python train.py --n_layer=9 --balance_bias=false --optimizer="adamw"
Below are experts of layer 3 (counted from 0) of a mixture-of-experts language model. Rows are named router (the router's row for the expert), up (a neuron's input weights, with its number) and show model dimensions 0-191. Each number is 128 + 32 x the weight over its row's rms, rounded and kept within 0 to 255.
Before each expert's rows: a language model's description of what the expert responds to. This comes from a sample of Wikipedia text that the model never trained on.

# expert 17
Description: Function words, institution names. Mostly the and of, plus for, in, on, de, after prepositions or in titles like Cabinet of Finland and House of Commons.
router [181 111 131 147 130 137 165 110 178 180 131 148 102 136 131 215 171  92 132 141 161  90  81 174  78 141 179 116 194 131  71 125 138 100  98 181 150  99 126 155 139 142  82 130 142 163 217 119 158  92 113 127 147 111 185 153 160 116 127 116 168 189 141 172 134 122 122 122  99 152 169 113  97 127  96 185 116 143 146 151 115 151  79 123 149  90 106 127 119 102 140 112 176 135 115 134  92 146 157 191 162 128 133 161 111 112 137 116 147 121 149 109 138 116 182 115 150 154 126 157 124 137  80 173 110 116 145 108 106  77 126 188 115  85 124 116 116 115  64  76 121 141 202 121 170 121  91 155  96 110 167  57 132 158 131 100 131 192 187 146  70 144 150 162 140 177 137 149 178 140 137 124 162 125  97 156 199  52 101 124 150 168 149 143  71 149 150 114 154 150 100  94]
up0 [134  89  87  83 123 135  85 142 124 133  87 163 138 122  67  70  76 147 128  83 125 121 155 142 145 126 143 108 120 119 114 176 124 115 101 137 130 133 126 124 145 102 182 172 105 171 162 127 118 107 152 108 130 174 164 117 137 110 157 136 136  84 104 149  93 169  99  71 132 143 133 109  56 115 159 128 108  86 117 142  99 220 120 128 162 135 144 106 134  99 138  77 188 108 140 146  74  72 140 152 193 134 104 119 112 110  81 121 110  98 134 121 148 152 113 114 117 129 121 163 141 136 128 156 120 111 136 143 114 141 143 113  87  31 156 120  87 131 120 135 128 105 159 110 170  61  78 138 195 136 172 180  96 154 117  86  94 140 198 183 210 126  73 193 142 157 192  96 151 158 172 128  96 133  94 221 166 102 146 123 109 121  88 144 136 145 181 189 120 128 106 123]
up1 [ 90 148 147  33 142 134 137 129 110 124 165  93 134  99 104 156 110  87  86 175  94  70 195 149  82 154  94 121 134 104  86  88 120 101 114 119 154 100  79 131 169 125 143 177 133 124 225  96 147 116 141 153 143 119  83 165 179 182 152 129 127 225  86 149 132 147 121 118  82 129 169 142 118 120  94 179 135  89 185 127 129 126 101 107  92  98 112 132  88  68 155 170 102 145 127 102 131 161 153 131 158 108 131 132 139 101  98 177 114 109  93  90 135 150 183 147 122 163 111 203 220 185  93 150 174 153 160  93 115 135 163 122 109 146 104  65 128 140  47  82  79 143 147 145 121 142  76 127 115 101 140 138 154 126 131 146 128  97 168 115  92 106 148 109 189 130 154 117 135 104 155 140 150 112 116 124 189 164 134 135  81 153 143 130 105 132 111 118 153  87 110 132]
up2 [158 104 121 134  83 137 139 173 130 129  92 184 171 144 177 171 135 126 109 137 160 138 192  73 124 130 122 133  88 128 101 118 124 131 124 149 138  61  99 130 142 196  69 157 155 177 151 110 205 151 135  84  94 140 134 136 172 136 139 136  97 146 137 116  91 177 134 127 128 105 104 160 126 173 126 151 119 151 111 146  93 173 124 140 123 154 109 186  55 175 109 117 148 105 159 115  98 163 154 194 153 106  89 128 125 101 124 113 112 211 115 159  96  71 132 151 163  49 158 135 159  96 109 119 169 110 106 160  94 150 104 166  99 139 112 161  85 149 118 151  76 166 167  58 142 130 113 121 108 110 121 145 122 178 112  53 123 132 164 172 132 116  93  89 166 178  98  94 170 105 182 113  94  75 109 136 185 142 183  83  79 142  91 101 170 111  96 145 141 110 110  90]
up3 [102 122  88 148 154 149 147 160 100 118 106 156 133 157 145 189  47 144 107 109 162 124 135 128 108 158  94  54 168 165 108 153 106 165 142 140 142 120 134 158 119 158  49  74 116 161 108 136 176 120 123 197 135  89 162 123 133 131  99 115 171 170 207 134 174 115 146 116 156 145 120 153 141 181 133  87 162 131 121  93  86  75 114 120 145 185 107 157 172 106  84 125 186 139 148 151 118  96  80 159 133 159 130 151 138 108 144 137 146 103 147  92 132  96 161 220  95 156 187 147 132 154  83 151 133 154 132 104 120  82 114 124 137  80 173 122 114  58  38 163 148 148 160 174 121 113 150 125  95 111 154 103 167 117 155 135  91 171 169 165 101 123 114 179 128 132 132 137 151  59 119 112 134 141 115 147 123 101 115 137 134  96  90 144  29 112 170 117 165  83 139 131]
up4 [138 111 130 164 115 108 171 111  97 162 106 149 117 148 156 110 140 128  97 145 155 101 115 221  66 109 117  84 173 157  58 142 145 143 156  79 181  90 107 109 163 150 197 116 131 114 100  58  96  85 122 148 132 139 154 115  99 113 155  76 128 111  68 116 148 135  68 128 172 119 174 178 161 172 140 130 119  93 134 152 142 141 128 143 124 126 114  96  96 136 143  75 128 137 150 100 154 164 135 210 119 116 165 122 135  70 169  70 166 145 135  63 100 125  88  92 131 156 143 172 131 162  80 176 135 148  75 154 109 157 130 154 102 137 113 121  91 145  85 161 165 163 151 147 154 126 165 133 178  95 142 118  82 143 148 126  76 125  80  92 126 102 143 181 215 110 129 124 149 105 114 123 114 139 126 145 114 123  74  87 205  84 199 114  75 119 113 162 140 111 153 100]
up5 [182 124 114 112 112 116  95 105  86 164  92  95 124 139 119  69  94 137  83  99 137  82 153 150 112 130 145  83 172 113 115  70 135 157  97 114 105  98 134 193 180 127 157 120  99  79 148 167 121  85 120 141  79 100 151 137 142  98  99 122 142 149 136 149 130  82 132 139 110 183 171 129 146 113 103 165 130  96 171 127 158  97 139 145 172 114  99 159 186  94 145 125 111 108 142  75 107  78 154 184 126 119 169 169 148 145 180  96 143  84 118 102 142 148 150 203 146 190 131 175 117 189 131 102 151 128 179 162 106 104 162 158 132 108 171 167 110 131 101 109 146 154 133 196 159 147 150 105 115 140  97  87 133 126 115 208 132 117  84  91 128 165 105 209 132 137 117 114 160  81 176 142 144 132 107 176  75 156 161  62 143 111 173  86  45 123 169 152 113  93 183 136]
up6 [164 142 111  99 124  95 169 151 143 113  96 166  84  81  93 170 165 151  95 124 136 115 194  74 123 121 138  95 188 137 120 110 151 174 104  95 140 169 135 116 160 105 194 154 141 133 170  73 189 128 106 143 154 118  68 123 121 190 135 160 166 125 123  91  81 176 149 195  93 122 113 146 117 128 183 189 131 114 106 116 118 144 126 100  79 115 116 127  77 143 102  96 147  99  94 136  68 139 148 151 107 116  95 180 122 142 121 157 128 127 130 117 162 168 157 110 153 145  91 142 163 136 129 146 129 208 171 178  87 122 154 130 112 150  96 157 137 152  48 132 137 146 128  98 129 194  90 149 168 134  78 196 114 138 181 144 129  76 125 124 117 139 131 166 126 128 174 201 126 183 175 105 115 114  94 144  96 159 169 160 178 158 170 154 118 119 114 154 136 220 113 113]
up7 [120 111 120 163 150 134 129 198 133 138 134 198 110  93 149 178 129 119 132  89 134 107 154  91 150  81 121  93 120  95 143 161  88 173 130 145 147  78 104 136 137 161  62  70  92  97 138 132 103 134  98 141  69 115 114 216 144  68 145 130 163 125 145 110 121 128 109 121 117 177  96 125 132 110  90 144  68 158 145 158 102 137 118 118 137 150 119 159 113 129  82 126 154 110 181 124 156 121 177 155 174  60 126 133 132 202 111  73 107 153  51 136 101 180 185 159 143 126 147 144 164 180 101 189 145 101 124 155 130 133  83  88 142  92 181 112 148 171  53 152 138 164 172 204 107 164 135 124  89 106 117 119  65 139 170  87 212 132 133 174 113 107 144 115 163  96 146  84 112 125 123 109  99 156 135 114  96 108 170 118 102 113 118 132 164 122  75 164 153 143 102 114]
up8 [ 89 157 162 137 131 194  61 136 115 121 128  41 102 133  66 131 132 146 117 133 149  96 124 135 174 101 175  76 149  91 151  36 124  96 128 122 137 147 123 161 175 135 190  89 145 124 155  21 112 125  95 140  83  69 148 122 128  94  99  90 197 150 101 145 112 188 110 110  93 125 141 168 121  71 103 122 137 137 149 156 132 147 138 115 178 115  99  98 100 130 126 175 172  77 110 108  90 138 136 183 175 169 117 114 134 131 123 125 121 154 134  96 125 142  96 163 110 197 129 131 126 174  82 133  65 144 145  94 125 117 155 166  94 158  97 107 185 111 109  86 150 159 190 140 104 153  92 115 139  91 141 160 170  95  74 129 145 130  96 120 133 112 125 177 183 160 154 106 165 100 127 131 145 129 170 106 101 147  65 126 126 111 164 149 175 134 145  73  97 108 151 150]
up9 [110 136  86 125  99 121 164  81 139 121 123 135 140 166 121 172 158 136  88 140 114 130 137 142 175  87 105 179  99 119  99 150 137 109 127 115 110 127 187 127  93 157 143 154 151 165 133 138  93 150 160 102 113 152 179  81  95 152 176 145 128 138 106 173 130  93 126 126 140 109 176  82 136 137 121 153 164 163 142 124 142 216 118 116 136 133  81 107  63 162 163 156  96 134 139 143 125 101 124 149  57 136 119 161 110  94 150 131 137 195 142 153 165  45 112 112 154 124  54 124 142 121 139 158 156 143 107  77 110 153 141 127 125 185 122 139 122 124 152 215  80 141 136  87 159 103 140 106  75 106 160 134 118 165 164  39 108 126 181 131 140 145 165 156 150 156  67 114 137 201 112 124 113 171 190  51 103  75 139  80 145 119 143 102 156 141 151 145  73 105  84 212]
up10 [130  98 172 141 165  88 109 206 113  94 126 148  94 128 154 176 161 109 100 162  91  89  43 156 104 157  92 132 141 119 119 138 155  76 120 120 184  88 121 228 150 100 133 106 127  88 135 129 144  95 107 129  93 129 165 107 141 162 126 155 106 202 135 148 132 165 115 175 134 180  97 131 169 144 161 106 167 173 136 142 106 158 154 159 128 134 127 100 128  99 101 123  93  89 148 144 131 181 115  89 174  86 165 141 115 191 156 158 109  78 137 151 118 113  63 121 130 107 137 121 119 160 176  88 165 117 176  46  79  95 155 167 137  56  94 110 137 128 163  97 106 141 165 142 144 144  76 132 103 128 148  95 110  93  89 102 147 100 136 148 118 134 175 138 167  73 111 174 143 136 109 112 144 132 173 123 159 128 114 205  74 166 148 168  61 135  73 125 138 138 133 115]

# expert 58
Description: Prepositions after verbs. Prepositions following verbs, participles or nouns they complement, such as attracted to, involved with, opportunity for, member of.
router [172 146 204 142 135  80 180 113 207 137 130 129 126 122 195 122 114  67 137 112 121 116  94 137  56 131 133 141 203 141 104 125 145 114 145 155 149 123 147 146 106 147 118 125 113 131 174 119 144 107 104 152 200  94 203 112  87 134 141 108 185 139 118 123  97  86 136 126 153 134 123  99  80 118 117 194 105 113 140 181 133 151  84  80 153  99 125 124 128 103 104 150 115 154 155 135 107  94 173 140 141  95 180 141  98  94 135 131 183 159  86 169 159 136 168 112 134  98 125 141 144 138  96 195 141 111 186  92  83 106 128 155 147  75 142  92 120 158 150 115 111  90  95 118 162  79 117 105 110 152 128  87 146 208 149  98  72 156 194 163  95 192  85 105 111 147  68 147 174 127 140 196 180 116  93 129 157 129 118  97 114 155 157  78 106 138 150 115 123  94  85 167]
up0 [111 139 153 102 160 172 100  78 158 133  93 187  51  56  99 109 124 110 151 132 111 113 110 127 125 151 112 140 205  52  79 138 124 135 170 141 181 149  99 129 132 165 100  91 111 151 178 122 187 122  91 164 161  55 131 157 164 113  76 158 168 184 174 120  95  92  85 172 109 147 123 152 188 119 114 112  97 110 134  81 116  85 151  81  95 125 119  84 124 146 151 108 113 150 172 111 141  57 111 156 148 112 109 123 131 146 137  94  94 134  27 100 210 189 151 122 135 147 163 111 154 112 141 150  92 132 119  68 111 139 114 156 132  99 120 147 142 131 146 158 140 111 129 145 132 164 156  52 119 154 119 150 148  96  98 150 125 141 136 129 150 120 112 141 159  94  48  66 173 106 138  73 120 122 120 104  97  96 111 139 170 110 103 141 149 131 148 176 101 145  99 156]
up1 [154 161 146 170 122 165 169 188 166 136  98  47 105 165 144  83 164 169 105 129 142  95  89 152  83 109 203 135 129 134 121 106 147  71 172 122 130  57 162 170 122  75  90 100 101 158 134 151 168 151 134 134 140  90 139 143 106 167 138 175 123 153 146 153 102 131 129 108 129 189 155 143 104 109 140 123 159 144  83 192 106  86 151 142 147 120 110 196  62 128 124 114  53 120  62 124 164  80 180 139 144 187  96 174 127 150 148 108 146 101 111 113  89  83 172 185 129  82 131 166 125 121  86 115 155 200 113  75 165 135 152 133 156 126 133 165 176 132 108 167 112  82 111 146 127 149 108  85 106 137 112 192 146 143 124 116  98  74  72  86 130 126 137 117  95  97 105 108 178 178 154 129 100 126 126 154 129 115 160 158 147 127  91 125 158 106 168 162 159 160 128  96]
up2 [134  48 108 111 134  96  97  79  95 139 104 107  73  88 177 197 139 165 131 114 138 145 127 149 120 173 162  84 133 110 153 105 113 119  97 128 170 105 128 132 110 154 112 122 104 140 129 152 167  55  79 119 142 131 132  71 157  57 109 154  71 162  96 136 188  77 117  64 109 189 110 108 139  90 115 123 193 114 132 173  92 177 133  65 111 164 126 139 148 129 115 132  99 142 143 107 101  88 114 201 152 140 124 107 128  96 119 135 156 181  86 179 124  48  91 137 197  71 115 135 133 133 129 209 145 166 120 156 110 114 127 177 162  32 147 112 119 105 139 103 145 153 145 113 116 147 131 134  70 147 127 158 137  93 100 137 163 159 172 165 160 108 186 126 120 111  91 110 121  93 134 123  94  90 151 147 105 106 132  95 119  82 157  95 152 106 162 167 134 107 144 118]
up3 [131 144 123  98  88 176  67  63 155 104 102  96 127  88 160 110 108 133  91 130 120 160  86 115 181 122 144 127 139 151 166 129 133 121 113  80 149 176 108 139 114 168 165 159 184  92 165  94  96  81 153 137 128 129 146 155 212  99  71 148  95 100 128 131 116 144  76 168 113 178 198  85 150 136  75 114 135 160 133 147 165 156 170 161 103 145 155 141 133 154 201  85 111  86 136  89 117  87 121 129 103 138  79 149 124  65 192 102  84 131 121  31 178 123 145 130 163 171 134 133 148 138 146 120 124 179 114 112 148 155 140 147 154 112 127 135 152  75 125 205 137 146 124 121  66 187 103 149 105 142  94 159 192 122 142 150 146  68  76 113 130 169 125 131 150 143 110 117  71  93 112 171 136 165 119 100 147  90 164  87 107 124 134 125 138  91 131  72 155 163 114 130]
up4 [ 87 180 145 106 128  81 184 155 143  85 142  31 146 172 144 110 107 165 119 137 118 167 110 114  79 100 155 172  71 132 211 192 138  91 134 189 135 174 115 166 106 192 120 193 125 181 138 143 127  67 123 186 100 180 158 229  82 129 171 130 106  81 145 142 113 117 123 104 149 157 173 127  88 154 110  99 114  90 141  98 148 104 143 157 137 150 126 174 165 163 141 149 161 149 142 154 109  94 164  70 112  83 120 129 113 105 152  79 133  87 128  78 159  83 130 128 117  92 172 179 136 136 125 122 174 114 144 102 171 101 156 193 188  91 126 158 147 116 102 131 138 162 130 128  99 117 134 123 106 123  95  90 113 148 173 143  79 153 152  74 124 166 113 140 115 135 107 129 161 119 152  91 127 147 112 109 131 112 160  92  81 162 116 110 147 127 189 109 145 139 105 135]
up5 [121 176  72 141 126 130 139  60 107 114 182 175 116 115 122 170 152  88 200 115 125 115 156  95 172 147 120 132 101 130  94 174 143  82 145 109 153 139 102  90 118 145 153 122 133  97 136 164 145 100 135  98 114 148 138 100 137 116 159 122 149 167 166 191 150  60 124  75 133 213 184 139 137 195 120 129  46  97 141 129 135 111 111 154  84  88  66 127 101  71 171 154 179 133  78  94  44 143 141 114 151 178 174  94 146 166 115 160 109 132 120  79 171 105 131 115 102 187 117 179 132  93 137 126 105  92 166 146  65 112 123  67  77 159 134 105  88  84 126 148 148 169 177 136  92 223 175  93  78 133 153 152  98 100 124 155 150 128 144 122 132 112 118 139 144 126 137 105 109 115 139 121 120 131 109 124 136  98 144 160 126 139 121 132 157 132  94 141 109 164 170  76]
up6 [198 176 121  90  85 130 161 153 137 114 169  90 132 133 147  83  73 143  77 122 132 103 143  96 144  95 178 174 142  88 173 109 135 100 105 116 110 141  94 148 124 120 102 106 126 161 118 127 123 126 130 129 155  54 175 135 146 128 126 123 132  76 127 166  78 158 171 173 172 172 100 146 126 155 112 166 107 106  96 116 139 181 147 105 142 109 135 133  71  99 122 148  72 191 182 156 181 125 162  92 123 135  83 166 134  46 110  61 106 140  90 164 138 149 186 130 115 124 198 109 159 100  94 129 100 160 183 138 138 139 185 110 143  63 115 124 153 157 115  85 131 161 101 108  93 128 131 124 143 118  72 103 124 146 118 145 135 134 123 181 177 112  71  83  82 109 101 181 128 178 119 113  77 175  92  77 157 145  86 105  98 151 100 155 186 137  54 117 123 120 131 112]
up7 [178 123 129 158 144 104 118 125 122 179 120 170 198 178 114 132 115  85 145  93 126 145 112 205 141 177 123  95  90 138 183 106 123 112 141 172 135 107 167  93 103 117 136 117 110 188  57 182 131 112 127 156 148  89 114 103 144 112 119 138 175 127 130 118 123 155  93 162 107 176 113 137  72 162 100 196 120 149 119 166 179 114 118  98  93 118 114  98 125 112 153 188 129 159  84 100 126 114 123 193 126 110 218 110 113 104 130 118 148 165  88 114 140 108 133 127 123  28 141 184 160 103 149  73  79 131 184  38 129 114 141 190  99 169 110 121 112 151 131 105 101 218 122 107  95  81  64 118 132 155 116 150 117 169  91  84 152 124 165 154 125 107 132 143 122 128 156 112  77 157 140 149 124 108 140 101 134  81 133 109 107 128 154 109  90 121 152  66 131 129 123 172]
up8 [154 178 119 132 125 148 140 164 121 175 155 183 159 140 142 159  61  60 119 105 170 130 141 226  98 132 133  92 172 165  79 112 126 136 114 126 145 108 142 123 143 112  85 132 108 156 120 175 157 115 109 178 199 126 110  97  89 106  93 138 130 187 105 178 143 152  90 156 159 105  96 110 121 129  59 119 188 120 198  88 112 146  86 131 169 101 131 116 130  84 210 157 114 142 100 125  91 119 116 144 130 112 173 144 124 116 135 120 170 196  69 113 149 120 155 113 147 118 148 108 167  87  99 127  83 160 163 118 179 141 117 100  77 176  71  73 179 151 107 114 136 171 122 133  98 139 124 137 135 153 188 133 156 159 155 103 141 187 142 199 126 110 124 100 151 132 151  83 102 165 131 166 192 172 114 166  92  85 152 150 128 108 169 180 134 135  98 146 141 112 118 129]
up9 [120 147 158 109 134 149 153 132 140 111 143 120  74 131 179 153 104 112 155  96 100 149 125 119 131  30 138 153 124 141 108 132 150 148 130 126 141 119 134 110 116 131  97 124 174 120 155  82  79 138 110  96 149  64 132 221 186 157 180 132 167 181 111 120 106 156 210 147 135  63  84 144 132 102 164 175 135 150 122 106 127 115 158 136 155 103 183 163 167 130 123 117  42 113 194 125  86  51 172  98 131 112 105 144 153  98 123  98 147 134 134 168 176  98 107  97 157 138 119 113 121  99 105 154 166 116 133 150  88 119 123 117 122 126 153 136 117  55 105 111 118 141 155 141 159 157 149 114 115 162  42 135 186 138 184 136  84  79 114 203 167 174 123 157  98 197 123 110 145 160 107 184 145 177 116 125 124 121 134  86 163 132  84 103 119 132  76 150 111 116  67 128]
up10 [115 111 195  83 103 113  81 136 166  98  68 141 140 165 132 106 108 152 170 138 124 130 133 125 123  96 110 142 130 140 124 155 122 183 118 131 229 111 129  71 114 162 138 117 144 154 111 143 186  63  70 147 163 111  84 143 185  78 108 102  92 114 156 147 158  74 132 172 119 166 149 139 131 189 150 125 136 128 169  90 143 197 136 147 130 162 134 188 162  45  91 170 180 155  94  79 156 158 139 135  90 122 141 114 106  94 138 154 164 112  90 131 144 127 143  98 137 127 179 141 128 162 175 131 120  74  94 126 107 118 117 139 114  88 156 121  55 101 152 139 158 194 107  72 146 129 178 123  95 194 165  71 139 139  84 169  78 111 127 148 133 162 129 107 123 171 114 153 141  77  85 152 170 160 119  64 123 153 165 117 169 100 111 108 117 127 121 135 114 112 177 136]

# expert 63
Description: Units and in. The word in after verbs or numbers, as in 6 ft 1 in and 8–4 in CAA play, plus unit abbreviations m, km, ft, kg.
router [156 129 182 115 119  81 157  81 155  82  28 147  78 164 141 158 162 110 183 143 132  99 130 124  97 181 161 148 124  95 129 104  84 111 132  97 176  79 109 148 134 161 134 120 162 127 194 173 171 160 137 140 160 113 131 140  83 168 106 140 179 150 169 111 130 115 154 170 164 157 188 135 125 116 112 179  45 159 111 160 102 189 101  83 126 127 126 146 140 182 160 108 108  88 130 121  94 111 193 108 147  67 200 111 147 114 170 123 137 135 102 101  82 115 194 152 148  86 165 110 148  83 100 177 110 125 179 137 111  75 123 133 193 100 105 147 116 110  96 141  89 157 127 146  82 122 154 110 170 163 100 139 116 129  65 149 115 127 163 106  74 101 132 175 109 134 114 151 153 114 180  99 134 101 103 151 190  90 162 101 130 133 150 114 137  98 160 115 104 143 161 128]
up0 [210 144 115 137 132  75 141 157 135 169 118 111 162 126 142 132 123 137  88 185 107 161 124 131  82 144 167 133 104  81 139 141 103  65 105 213 108 140  74  91 107 152 119 111  86 178 178 136 157 131 142 164 196 104 137 160  93 101 119 113 108 168 155 120 172 165  70 116 178 190  92 113  89  79 108 145 110 114 101 166 187 144 124 139 112 160 138  98 159 100  95 131 163 124 122  89 141 112 152 191 114  90 192  82  95 119  90 222  80 173 139  78  95 121 141 109 156 125 114  86 101 135 139 128 126 164 140  77 105 144 122 170 115 122 130 139 165 137 134  73 123 128 133 122 132 154 147 162 200 130  99 110 103 166 114 104 150  87 121  92 133 120 152 179 136 103 113 168 112  81 149 134 134  97 112  61 183 129 105 128  90 172 180 139 142 142 180  98 179 129 170 115]
up1 [ 75 126 127 163 121 124 211  59  93 123 115 188  78 152 159 119 115 114 175 142 129 124 140 143 136 168 135  99 127 109 125 111 121 150 146 137 154 125 120  98 125 104  86 144 164 154 120 141 212 132 113 132 161 109 153 101 143  92  78 109 179 141 180 123 133 116 133 125 121 102 112 141 114 153 102  99 105 112 198 154 174 141 133 136 102  94  96 123  83  89  87 227 149 128  85  99  79 153 125 163 132 131 189 103 125 139 170 148 161 137 127 137 140 154 167 129 106  98 127 145  92 112 118  64 132  71 140 114  87 121 105 141 189 154 192 117 160 100  80 136 151 171 132 136 106 152 192  75  86 162 149 125 198 166  81 152  96 137 125 111  95 111 147 195 124 138 181 168 142 129 125 175  97  99 141  75 192 156  69  68 131 117 140 147  84 118 122  98  82  91 111  84]
up2 [120  62 106 125 144 161 124  46 172 156  59 133  90 183 141 139 122 100 158 111 132  87 102  97 118 145 156 173 102 132 129  97 106 142 174 152  93 100 126 116 142 206 109 161  54 168 169 139 152  95 171 183  85 105 132 141 171 113 126 117  89 154 104 109 119  74 115 124 124 102 212 122 146 152 143 131  84 204 121  98 105 128 116  93 135 138 111 128 113 131  99 104 123  91 123 111  86 135 150 171 205  90 148  78 130 135 159 113 115 125 121 139 149 100 216 137 137 129 128 132 100  93 102 132  88 148 115 119 124 156  83 165 122 104 104 154  39 124 168 156  78 144 117 110 153  80 162 116 117 130 168 154 130 105  60 136 103 109 116 181 110 130  84 136  94 103 121  70 180 138 183  80 130  90  74 135 161  87 150 130 194  99 121 119 141 107 144 174 135 125 132 156]
up3 [137 103 127  80  98 118 149 125 102 145 173  67 111 101  40 116 129 140 103 122 104 114 118 171 116 162 113 184 115 124 137  90 130 107 154 130  94 126  75 139 134 134  85 157 142  71 152  73 128 129 109 121 191 134 128  86 195 135 159  95 148  83 121  89 151  97 179 148  74 211 189  66  60  89  53 146 103 109 131  78 136 161 153 138 162 126 129 116 121 120 136 165 159 160 185 107 108  99 130 135 144 126 148  97  95 149 133 143  97  92  88  46 158 162 127 151 142 138 122 110 122 129 113 104 136 144 156 151 143  80  70 180 110 143 120 143 132 103 113 170 118 133 118 122 139 156  96 108 127 117 105 132 114  88 125 177 136  89  88 170 105 157 107  96  74 221 104 136 145 100 191 141 129 107  90 150 142 187  89 165  94  98 183 111  83 127  98 123 126 109 162 177]
up4 [105 151 100  68 182  93 121  69 115  73 159 210 159  80 134 122 104  80 150 210 155 119 164 194 172 109 133  97 131 120 106 128 120 153  56 132 162 132 134 128 182 192 129 100  99 124 103 143 169  66 102 138 106 134 110 145 117 161 123 121 125 138 204 116  88 141 140 116 121 109 147 135  93 101 125 137 145  89 106 146 104 164 106 108 122  83 160 175  89 146 106  92 115 103 144 134 121 117 171 153 209  86 151 153 148 110 121  87 142 149 113 107 133 138 160 127 107 118 151 137  96 135 150 121 163 106 120 101  88 120  96 184 171 101 178 134 163 110  98 164 150 109 159 171 100 156 149  94 164 159 143 135  97 116  88 145 189 102 123  75 119 165 178 105 174 122  86 155 128  85 137  93 101 117 106 161 113  75 161 114  89 157 119 124 161  31  93 105 104 186  76 120]
up5 [183 163 137 149 113  73 134 167 163 117  92 166 133 133  81 128 181  84 140 111 124 132 118 112 144 118 174 120 133  76  51 179 115 106 134 124  91 126 148 131 105 136 146 172 144 198 106 154 150 124 137 108 127  86 162 114 109 139 136 201 122 134 134 166 102  86 152 129 155 151 167 114 133 137 143 183  81 109 184 174 127 158  85  98 111  91 108 170 148  76 122 104 138 138  94 136 130 107 137  89 147 113 186 145 138 192 143  99 152 189  80  75 162 129 153 184 127 112 121 154 167 143 106 189 129 141 152 169 120 161 111  83 104 126 107 139 128 176 192 162 129 105 133 139 105 138 125 118 193 157 174 163 120 123  85 102  91 154 121 113 127 108 146 163 120 113  74 125 182 122 145 128 139 122 125 159 123  15 121 160  59 171 156 142 205 109 173 130 105 176  87 181]
up6 [152  81 124  76 101 111  89 160 126  74 107 150 148  93 115 131 134 151 114 153 161 140 141 102 153 163 119 145 128 105  93 129  84 138  93 151 178 134 115 154 142 118 107  97 149 112 160  91 208  91  85 124 187 103 127  96 167 155 128 179  94 194  81 105 157 196 107 164 114 162  64 159 132  61  95 112 149  86 141 128 134 144 114 161 125  59 127 158 102  96 185 108 106 159 160 182 153 127 119 102 142 105 113 112  78 131 111 205 146 165 115 140 197 120 149 120 162  96 113  99  78 152 132 192 146 105 114  76  60  77 133 101  98 100 120 172  76 132 105  80 153 128  98  83 160 127  75  87 117 106 148 181  74 130  82 112 110 147  84 155 146 142 135 154  86  84 130 133 112 111 143 159 111 151 126 119 132  97  87 136  71 140 107 116 114 111 107 154 100 190  81 144]
up7 [184  93 150  81 170  98 142 123 115 180 143 122 172 155 168 148 168 136 161 136 159 125 156 107 125 184 134 160 128 179  70  99 121  94 144 112 134 100 132 134 159 236 159  79 142 151 108 150 123 160 171 153 106 137 138 109 115 102 115 140  72 143  94 188  57 162 122 184 115 149 215 156 154  83 122 175 128 110 150 136 125 153 109 116 162 148 130 133  70 170 177  82 161 125 166 101  76 148 146 173 196 164 137 125 136 141 119 170 128 214 104 181 146  71 161 109 191 109  96 164 133 133  94 136 129 129 130 143  51 109  77 110 102  96  96 152 157  88 175 132 122 171 142 116 134 169  98 126 116 118 104 139 104 139 106 103 130 113 159 130 127 119 193 141 125  93 121 131 155 118 179 113 107 110 125 135 112 108 151 103 114 105 170 136 110 111 166 206 128 140 131 180]
up8 [171 146 200  97 143 127 147 182 103 119 102 101 145 159  88 172 135 126 132 108 111  65 116  64 138 117 101 171 111 120 161  70  91 118 115 106 175 113  83 102 147 157 137 138  96 114 185 155 155 150 123 179 158 150 102 148 114  87 112 140  75 101  70  92 109 131 110 152 160 155 110 118  74 103 142 141 133 143  91 129 139 161 181 169 140 153 211  87 138  67 110 165  97 158 144 132 142 191 144 134 144  67 125  89 100 111 134 212 123  94 162 140 165 119 158 145 167 112 164  87 139 129 150  98 157 114 162 106 103 155  77 183  92 147 144 122 169 117 110  69  61 195  89 137 139 156 136 126 188  90  98 137 129  74  57 108 152 141 129  97 112 137 144  94  80 107 160 157 149 156 138  73 108 114 155 130 124 148 130 135 133 180 133 160 119 171  99 120 132 153  64 153]
up9 [120  80 164 149 138 142  83  85 133 103 113 169 191 163 119 155 132  97 111 112  78 136 111  75 106  89 142  59 146  79  98 140 134 124  83 127 163  38 142 151 109 145 149 177 122 113 197 115 166 126  85 160 124  78 167 149 132 104  95  85 120 108 145 105 135 117 147 113 114  82 176 104 151 111 124 147 136 120  53 142 142 155 149 151 102 101  95 115 176 140 138 135 146  93  69  94  90 143 120 181 179 132 126 114 151 119 109 130 140 139 113 159 100  98 113  86 173 146 159  95 205 127 123 153  87 180 114 147  46 113 166 109 178  80 180 107 146 125 132  95  59 135 105 112 136  86 132 100 153  79 196 113 114  88 115 152 152  88 150 137 162 110 170 113 168 123 160 152 129  89 123 150  79 160 109 135 156 106 136  83  88 100 139  74 163 116 162 156 159  82 154  69]
up10 [120 129 144  93 170 109 160 163 171 143  14 115  99 148 142 118 145  99 164 149 122 143 168 161 136 155 112 100  98 109 178 123 121 122 145 101 131 106 131 100 138  85  88 108 175 106  98 175  69 179 123 162 176 137 129  97  87 182  63 134 184 124 136 122 111 131 140 125  91 180 125 192  86 139 144 255 121 106 152 207 116 141 118  98  86 110 133 119  83  78  81 131 104  91 148 141  59 107 180 102 160 204  95 133 102 158 146 117 141 159 113 124  88 125 142 205 113 107 147 159 136  91  67  85 103 117 148 151 127 122 121 147 113 157 136 124  98 120 119 112 118  74  90 102 133 160 137  80 142 157 134 138 114 169 117 115 145 138 181 128  97 125 146 172 117 108  91 112 156 177 166 121 124  83 115 138 165 117 141 104 131 151 101 149 143 131 170  91 134 119 182 159]